Weights of a small mixture-of-experts language model, trained from scratch on English Wikipedia: a softmax router, a variant of Adam for the experts.
Below are experts of layer 8 (counted from 0) of a mixture-of-experts language model. Rows are named router (the router's row for the expert), gate (a neuron's input weights, with its number), up (a neuron's input weights, with its number), down (a neuron's output weights, with its number) and show model dimensions 0-255. Each number is 128 + 24 x the weight over its row's rms, rounded and kept within 0 to 255. Numbers have three digits each.
Before each expert's rows: "comes before" lists some tokens at least twice as common just after its tokens as in all text; "comes after" lists some tokens at least twice as common just before its tokens as in all text. This comes from a sample of Wikipedia text that the model never trained on. Tokens count by the router's weight.

# expert 13
comes before: " |", "5", "1", "7", "4", "6"
comes after: " |", "–18", "7", "|", "9", " on"
router:160141123132123107135127136144151145137131132130125119164126127092123132090137108081109110077130133104124099148138111107167099114120118122156096133135115146134126120140138125087160182125101139158158116125169160103101144103175152111105143087156106138109122120099125133109135132148154117137109114104163133113104123123115176136162133110121086150121117126105153147113148101112089187149106144105078120105104098100110132079120116085095126156184133074117124190107130094119135193105134144105167141133115172121109115154148120117141099164172138108162110118141121123120161149142123176115160131128096112074100126130133152095137086115100097118165090151148163098121138155118114126165117092116122116144096155156127092147125147116136124157123118159136155117106161164122146168094099159
gate0:123173114155109125127129154093124143080125130129126143159134127083135123114124118137108121107112118156099157137122148139150166141111174117137139088091164129077111124124094158114137149120144143123087159130145097156176130092118145061150105166109162098125139155172142135099121119133165092140110182111069092131133147093159122097092134122140142116106154127127126142139087174118103153143131110123096164158145117129171124129121120138119092105163135120136132132156184112130139138160171140128144109146149152104121146138091128096137145098115136127113119128082165118124122117086128126041080148092122180132110125145173144130123141112127109158117127114109139163080128155137132117142131083115169115130138167110163142119125142156129149157123101109102113149144154156093138123135159148
up0:127099117103158166112127096166107110172118096154107102077134160166124106122110101117106130141139135150132111155150155115099112119133110164118080157138125093138144149159150070123091117106130107132098114141118154129085173111121118168110148106110086165149138147094152170111123178097115168131128145192150154151103096122125130163151175176117119153160114152113114107156111080152135119144131145127110091132125136122081123133164151142147131124106143133155105089142108163150098112133107092146107142123154112167127127105109109153168121118114140126130124134148117146117111121155122116172136098097134113150130128118096082145134104149109150114142125131115132130171162115123127121090147178168066163127151093112120106132139127114163138117176146129147165120098141105168156144123086119
down0:133153084134157109116189135097111146119136103098142128128053133119145138089129125176112107160170139121146108158109159124103137157139102142131104159154148108115139110099116134134150111118096121116120105118108138121119140153123071121102105166124153128150125121166121141144141143134089130128114162154138137118115116149145129090132095129132143116158117137145162145177096108122124145127113111120144146111137164109156129122167145159133151122131129120139153130197099119135110108082131111135141122167140164116179118133107099122176166112141091146123172166135138131142123179186132064077096185108127132140171162122175103122131136136125094101157154103123111132165122161094133119148140088155164133116151106132150141118141153103155127120094128131109113079152142094158085101124108131
gate1:108148122143155107071121139107113126153101128123120101102127146133106165180139137138125118159136138143089085144137172154095108088131117143104121156132076140112161191124148134130104153125112102092154120147127160131137173097097125142133158148113092117135106071108183091110120135138071093125123112110104099089127108114168123162108111130121110091133119127135135188188131155131094147147118155129133145109140145104128142129134161129125141116128139103083149158123093163120113124136106127107126129124115099138117155135146086155125065143163124138125131150125131122113143133155139147112149116130063131138097092118103131121176132135139115168111075143118090089154122134143128109128108141114147138132121113085128180132162154127129141073128142148118106080140105129110110099159178101
up1:104110129201158089136144135133143106118097096104155099146141147158136212098177131125130123117110109141144157166160132144108130115080133129134085133098113111131139103113150155141133134101138170120142123164098105135111140104125171111144137126138123133132143099133138122095078144140115145178124104121086104125122132115139166152107126184126115121138098165092153135122113183102146141174150135153106152151126137155106128107149119123116113099172175113104126151116137142153144177141154115110129147133126122132117127165122118092079124133096160151070117148132138108104139146104114126127089131070154128085148101110148136160168096135112137123149130169162085138152127130139113071146107132110117114137120091103129079108121124131116174135143154162137113136175147117125146127114120083
down1:156108119168088136158161096138105111181148132098129118132115135123117137098122146112103146144142106109152129117112134114131066158081091127160114150117145077118169139113121131104132125143113119164115107104124111131088130149133157113108106173124102140149107143103173141159165154189111143131135156149143135112126084129118156124139110084119130094143149122137121131109142135120127151108148097121123081129134146130149104142105114106132139152128166105117091093085084085123158126119103128092132054108107111128112122162132114098131188168114116088190098139145145136085166151157145105124142106152146103146140126112122109146118129112123184091141147139106118148086125131138163134135098111142109202123119135148121122167145093125122156105135140145137154156061134134118127157122105126
gate2:096094131130200128161168121120159131123108143091096122108124133124099099121102133154102091127140115123155135153148135153167149159135131129146154169155147108160124178135127116121083148112141110123047116142123077135145131136096087142124095172135157129134104088161130155131136144107106159135111138105127094108139142111175102151148106095129146106126150102128125131103137105098148153112114113138157140139165165113156139140108121165161155097128127115103091105107169146134122098124155129119130159142111083168144123099139103149153154102113148100123102100124126152078083163166122079110119160167115145118150098123094136111119117119134125150117134135111115108141137112102130077138131122126098075136108111063179151137134167111164161102143132150106135105093118148117124159126123121
up2:153109132132116116132141089072121076068143128110133172119135092116098113156124133121138122116152084162163170116117105123139123112138105143128120126127135077122111169155119121137106171109141139132132106101165081127138155114154135155143127148148118161117128149104115132126136148090138164125120150142152146128109129085139118131139108150101117107110127095151116126186112124128114116157109138150103137097133122139092063142146103158116149115138134105120153155188142131127110137090119104147132100110109102184103172168128151147116117118111126118157160131088105129149103134135122146078135105144164121117119129115115114175160128063155145117137069111109105131089100140175125083085090149161112150135148156087106121105154078098137124115131160137140181108154147120108122143089114130
down2:170126115123165096118130109099113132096138105174119155081164108123108106123158152124124115133123128130152164144126129138143116130132103118140152116121151049109112124106135117153102129131167107153172166068115126129110131089149158153131122147100119122148163107116125130144122125145113150129108138098107120116193105082130128127158171124121097101098158074164137097130094086166166099109128150132118154150101148125107083117107099128130146116117094121111140120175157172094099105128132094126157101111117108136160170170096146147130083130096101148120146145111122154118120138175123120120133127113209150095126121137107140099149148102141116104159118110154133146147135103127144097101106143188127127109158125085143142105114111148109101142173140096131126086164136096123126136119121110
gate3:151122113067131157119069101151154147084119121129112130130142061120085090143084177165132146128123091094178137124128127134125123134155130166167135135145118117123114138176129148086146114097146152115116174117129133124110155113120120152092139115167100101098100093206144091121146132141120139142131153083131137122138137136147135128143139110121119119124162108154125128161136180150124095120162144117104151120137154147130160129089083154114112155117163163127120141100107122093120135117126149138157105125111160145137149145170169070130115142119088105128118114113149111143102104141102153115095142137127158097166106111090150163126120094124144147105128164161113121124099153116129091108138105164152094120147120114162114102163113109141092137122160082099129108132136096144085110150109160
up3:132114116135156142132141121109152107100134135134134101103123112107108101152101120127164066154136136100120142111177098115104124162116117122146153142145126152186137120173109130154095123113161159146077129125131127145093110116131167118101081146141098142108143118140175104116187142153144107115143117123137100125104132115146124143144120159141085099086115111123154125144116115106100103147141172156122154136139158133174171125102120132127114138187143155150110149115125144106117103110124163135124153113122133089088116167108136133128119161155166191151115112138109125114136121121113147150129112137122122145171128154153104114113149151113131167187105123136156174147130173101120097116077119137109128087130127125163113089135175096159133168127161086083113110072163105114154168138108155
down3:158107168118112155140118135140105110169089152199158169117146150111120147149184092163130134132119132110109113107107137139107126173113127094126149128141156130116167114176107152175144101130067154155177131135104115111118122102139146157155158115148139102135162147079128118137141161088113151096139113154131119114077148136165143144136153092128111131106131124100135168075154141112150161132099139132103089137153138126108131130141165156131113118149176111161150092142131077119143135134113151148106125144123128150106137089134139151136126146158135139132104130140151155133121150078122099149129133153161118103130081137070109112102099129090155153097127156178120147155135134112154127172134165160125135120134084163125114152124140121139128127137108125123138095159133137196147149108139169
gate4:111113150157089108095121115091162141123153122134096127155150121092109076137103137145113125152156151127136126134104110114129114132151144105108139153106135146147111096110098118143124107161162131144126106142161139164113118162109114137113109140162078095171154124173148150125112162100084123125133130108178108156107123117120141163144136109125113147101134108177064083166139152125155110174163158131100135102126165123146112140158156119129124131127162137143108134113110150090097124104132137147131131127140059122111144143131085099128099104168104057134168145132113140151145141141133151140122167133106157107129125147190084130118125165153163147146118127135167089119137114133122158154135142104135134155127134129149109157152220153118086139133139134072113125112101104146121119134110105
up4:129136123108106125111151139121168121096158074161139138125120118088104095110114122136099108134120146142126177118070134099107135109166114122128085098114075105106152098139169132133089161118093162157138100142089131073116139155120178154103098142113084092112143143153131131127101169119116145132129119128126172123130155127092077164116139127142110175135117120156122156189113155137150088180130165113140119104125161082137121113163124126136140128117111130124163184130143121122140112127104102084125103092130126169133114140120106081131133122127125084135121132130126164119136135117079178186115122124145116116157114143117118140124131096103118159121143126154132121137131167140157121113087125113101116132079137099141137129092158143179080123074109166159137121135118105130135132113116132
down4:110130106150166126144105112144088137119107128090178135104142084120128119151126211119113110089177121119122135138098114125107149121124128149121138173130121088161128133103135119154137171110142133133111149141115130120123121139123137166070117112140100092124194086077127172134127121100090160157110156161160156138089123154129129118135102126093113123127130137131122161087130150159192126146123133103117126078105128098115111114129162052095107120147147100143143110158090111130157117101111114072178133144140112134111154160111153137142134128153111122123128106133120125141134158097138160155103143119130081156127118154142130072164106116097099117138118126174118124107114175111098129120117143110138151105147146126135163138111150139175129181151109125120121099120119136098097141104113105
gate5:126127150118138116123149132105114104106151152127120162104155147113141141122129104139105110093167127125084141113134117161115127158124126121157152138142107137106092171155119111107127051110130161123095144092132110118124148078137145109167118183144112131126163095132140122086099156167115102114136159122116103182159132159140076109122129176097133089112137100114153111151111083110112135140099136167149189125138086130144132076150115180146149089121135140125112201141154168133113138080120175139113121094103122148151126117150140116129133110140171118114135184102135137120134112102137090090116175134125131093137123130156122118133135129132108106133133108156079145121088122119117099120102111139094093154129133108098131096099145132138140146127132140111154162117176115085149163130118095
up5:107071100138091144120106125149137156155133135150123104162111141150105101121103080125109166126159093122140123104127094126136155095125108117146109138128119114155136131127132150099131143106106080122103157138133149170077111121133121111113157144162110137139144135123160141148151155161130199159159116101118134092096128107102120125122177147133111162141109132161112105179098085146166181156148150128134100131164134130100151139178139150123119127109129111180188131152126109137122156131118098132162149118141151135103167125129131149148114082165106098167161123098158141163103117159138127126122106200165121132141130176146128148169132101136139128094154161164143125147145118127132123114089133097124177136120159160151136172138153141122086146147136134164151096138123145113103126159137107
down5:082143117081154127161175144116152096116153129117138142113098123163086160131108114124115123116149161126140090162121157119133139129116127106156121132133121110152135153140137146110149121106138130121127149122142118105118111103134110133194128169138125110142131089106118151144143139128093109139112136159123089104143093114135112095134132114153134124134160165145114125159107109183165129130113184131121113159149109102121136135085090117097141131114126146125150163164162135142140085068154153116129093108140103133141120119077102153141108131179092094133153173157136165162086162109124110138095182105098108160144122129147124129106156155133135170122162124134134125137141111147099165055115145117160131118137158145068127145114138116103084081128106139133131119138109118055120160100126088
gate6:141193092116102131086063113110110095143131133099134140106139141143127108122155137125122090107134103143138174101107137177105163098098131150152123130120130079114166125145123154129115094139127155144118177131109126107091172126133136143104088145119122122106092105132129105150127103119125111168123094123139152104162114113112129152123102149120154135111077141136134088159136155130107096145159091150148127147201093144128116111136101118139100098111090144093150117114126182130114088136072112079108119088147097133087107130086154123123119117130141136126102112092136091096123133110139112159130104144138150151140137131086143165114119152182133102143169117086132147120141121138144125130137119134144192175106102132083139125096088126157126142148134072147085128119115135116137135119124122
up6:104074132109161135136152174152104171084174082141096166113116142085113175149086095153101123147146198127099103090133106106151181104160087137110129121154159116097105160100126114135128162159137107131146142145107104135162119185091104116148132165107141139147144141115111127127101111135127145098150130156136129121121152150112115133148128144099083125163110094115123166135096162132145138131130157140162117129054145107108085170126132138116108133095133146108119140126151092123142112121158113155146160135109152131138151116143125118120138134166124133100144156137141172144115111086125142098134130113124141142106103125122155100065147102068146152107136135175131121132127123115120098135117137073138118092121153084124116102126147121150127089146101148122159091120140135118125121155165132
down6:071116130081124103127106139153145149132105113134152069166094153145104114142102145165155110106113119122146159129101096159103121121120148111117102140166142140126157141159109149127113136134162171159134104112128154087161147133152133106130158123122173123123119124109102107135156111168109115130141161083093111114187169154086137088105158141135124111087127159130113107111060118140129142167130159112110118109126112099137113137153098120084094116109123089137151115092106080133160107125132117147103140135181147122114147148158159145127104097129108134113131124086126100148147130112084128097145143126167131105154157135100148133137066115115096094129121145127120156107151111105083127108098161176140111117119115112134122134119141150194152109084132084153180116118111145117106129122129132
gate7:133127161101111122132136141144142151124158124176098139085149118128129107104091064120129102117133183100102069124097108106141148087108127173155073135156131139114134150164185096084092147151123139108110112107176130108099175130150122138159156121104129134117132157125155126162116104155133138119101097132141156146129089126097138154098105132143119107148132138121156148166125086131104143137154129134076121151122096091112101121135135135113069116122128094148161168143135135151126120127099143124068124113097103098107117120116157159143121155109092097140125122124147101115142130098131118101141139147108084126160158144116119111146135116112105134099133126125101147077109130110090173146091095178136136103092132130059121133138152142125120146111146137159145154093161134165145160120141150
up7:149146133171128127105114130136128103112144073151107140089131101125150123191141147115121132106120154063177116127113125109135089148103156107186137140198164134122092097097142089143145181119153113155124099110090112120141139147119183124144124114116124127155115144139135149098099146173132139105165156165092146153103131132173155092099133172131128141121158115139122142122114060126127120144134083115143106073115145119121114110111140153132086134155157130086136160158138104130100118120156100126111155123144139113174138126117111117135128173136194155122110104163099101132136059134151144124115112147132126131136111168121102168137116133096155156094112125134084130131175134136136138103136133101096098127134148121112137095116122145128110132114120132134124090126151150088125145158148139
down7:136129158157102124141120103138117146135145136145121138175112158156097129110143130182149117134082108108134120142115135137149148177137121135141147123124172154149132112117121120130146145139130162152151093141154130133115108135109101074101141124108140160106122138137141095094073140151112118125183126111173109143120113131124111124124104150117121142126133121149122140104126096125126126137107122152117097137124183149102134135163121129096123117142094071092119118114162093093097162176133125102112151151118111181103103122133157110109112158086143163141122111130163110066130063165130120144144129106131115095090125113140131129132144089103092093150185104107083084130123117179100137146141141122118122152149134124187122149129095190128159153079169161085087156147114134142145130098136113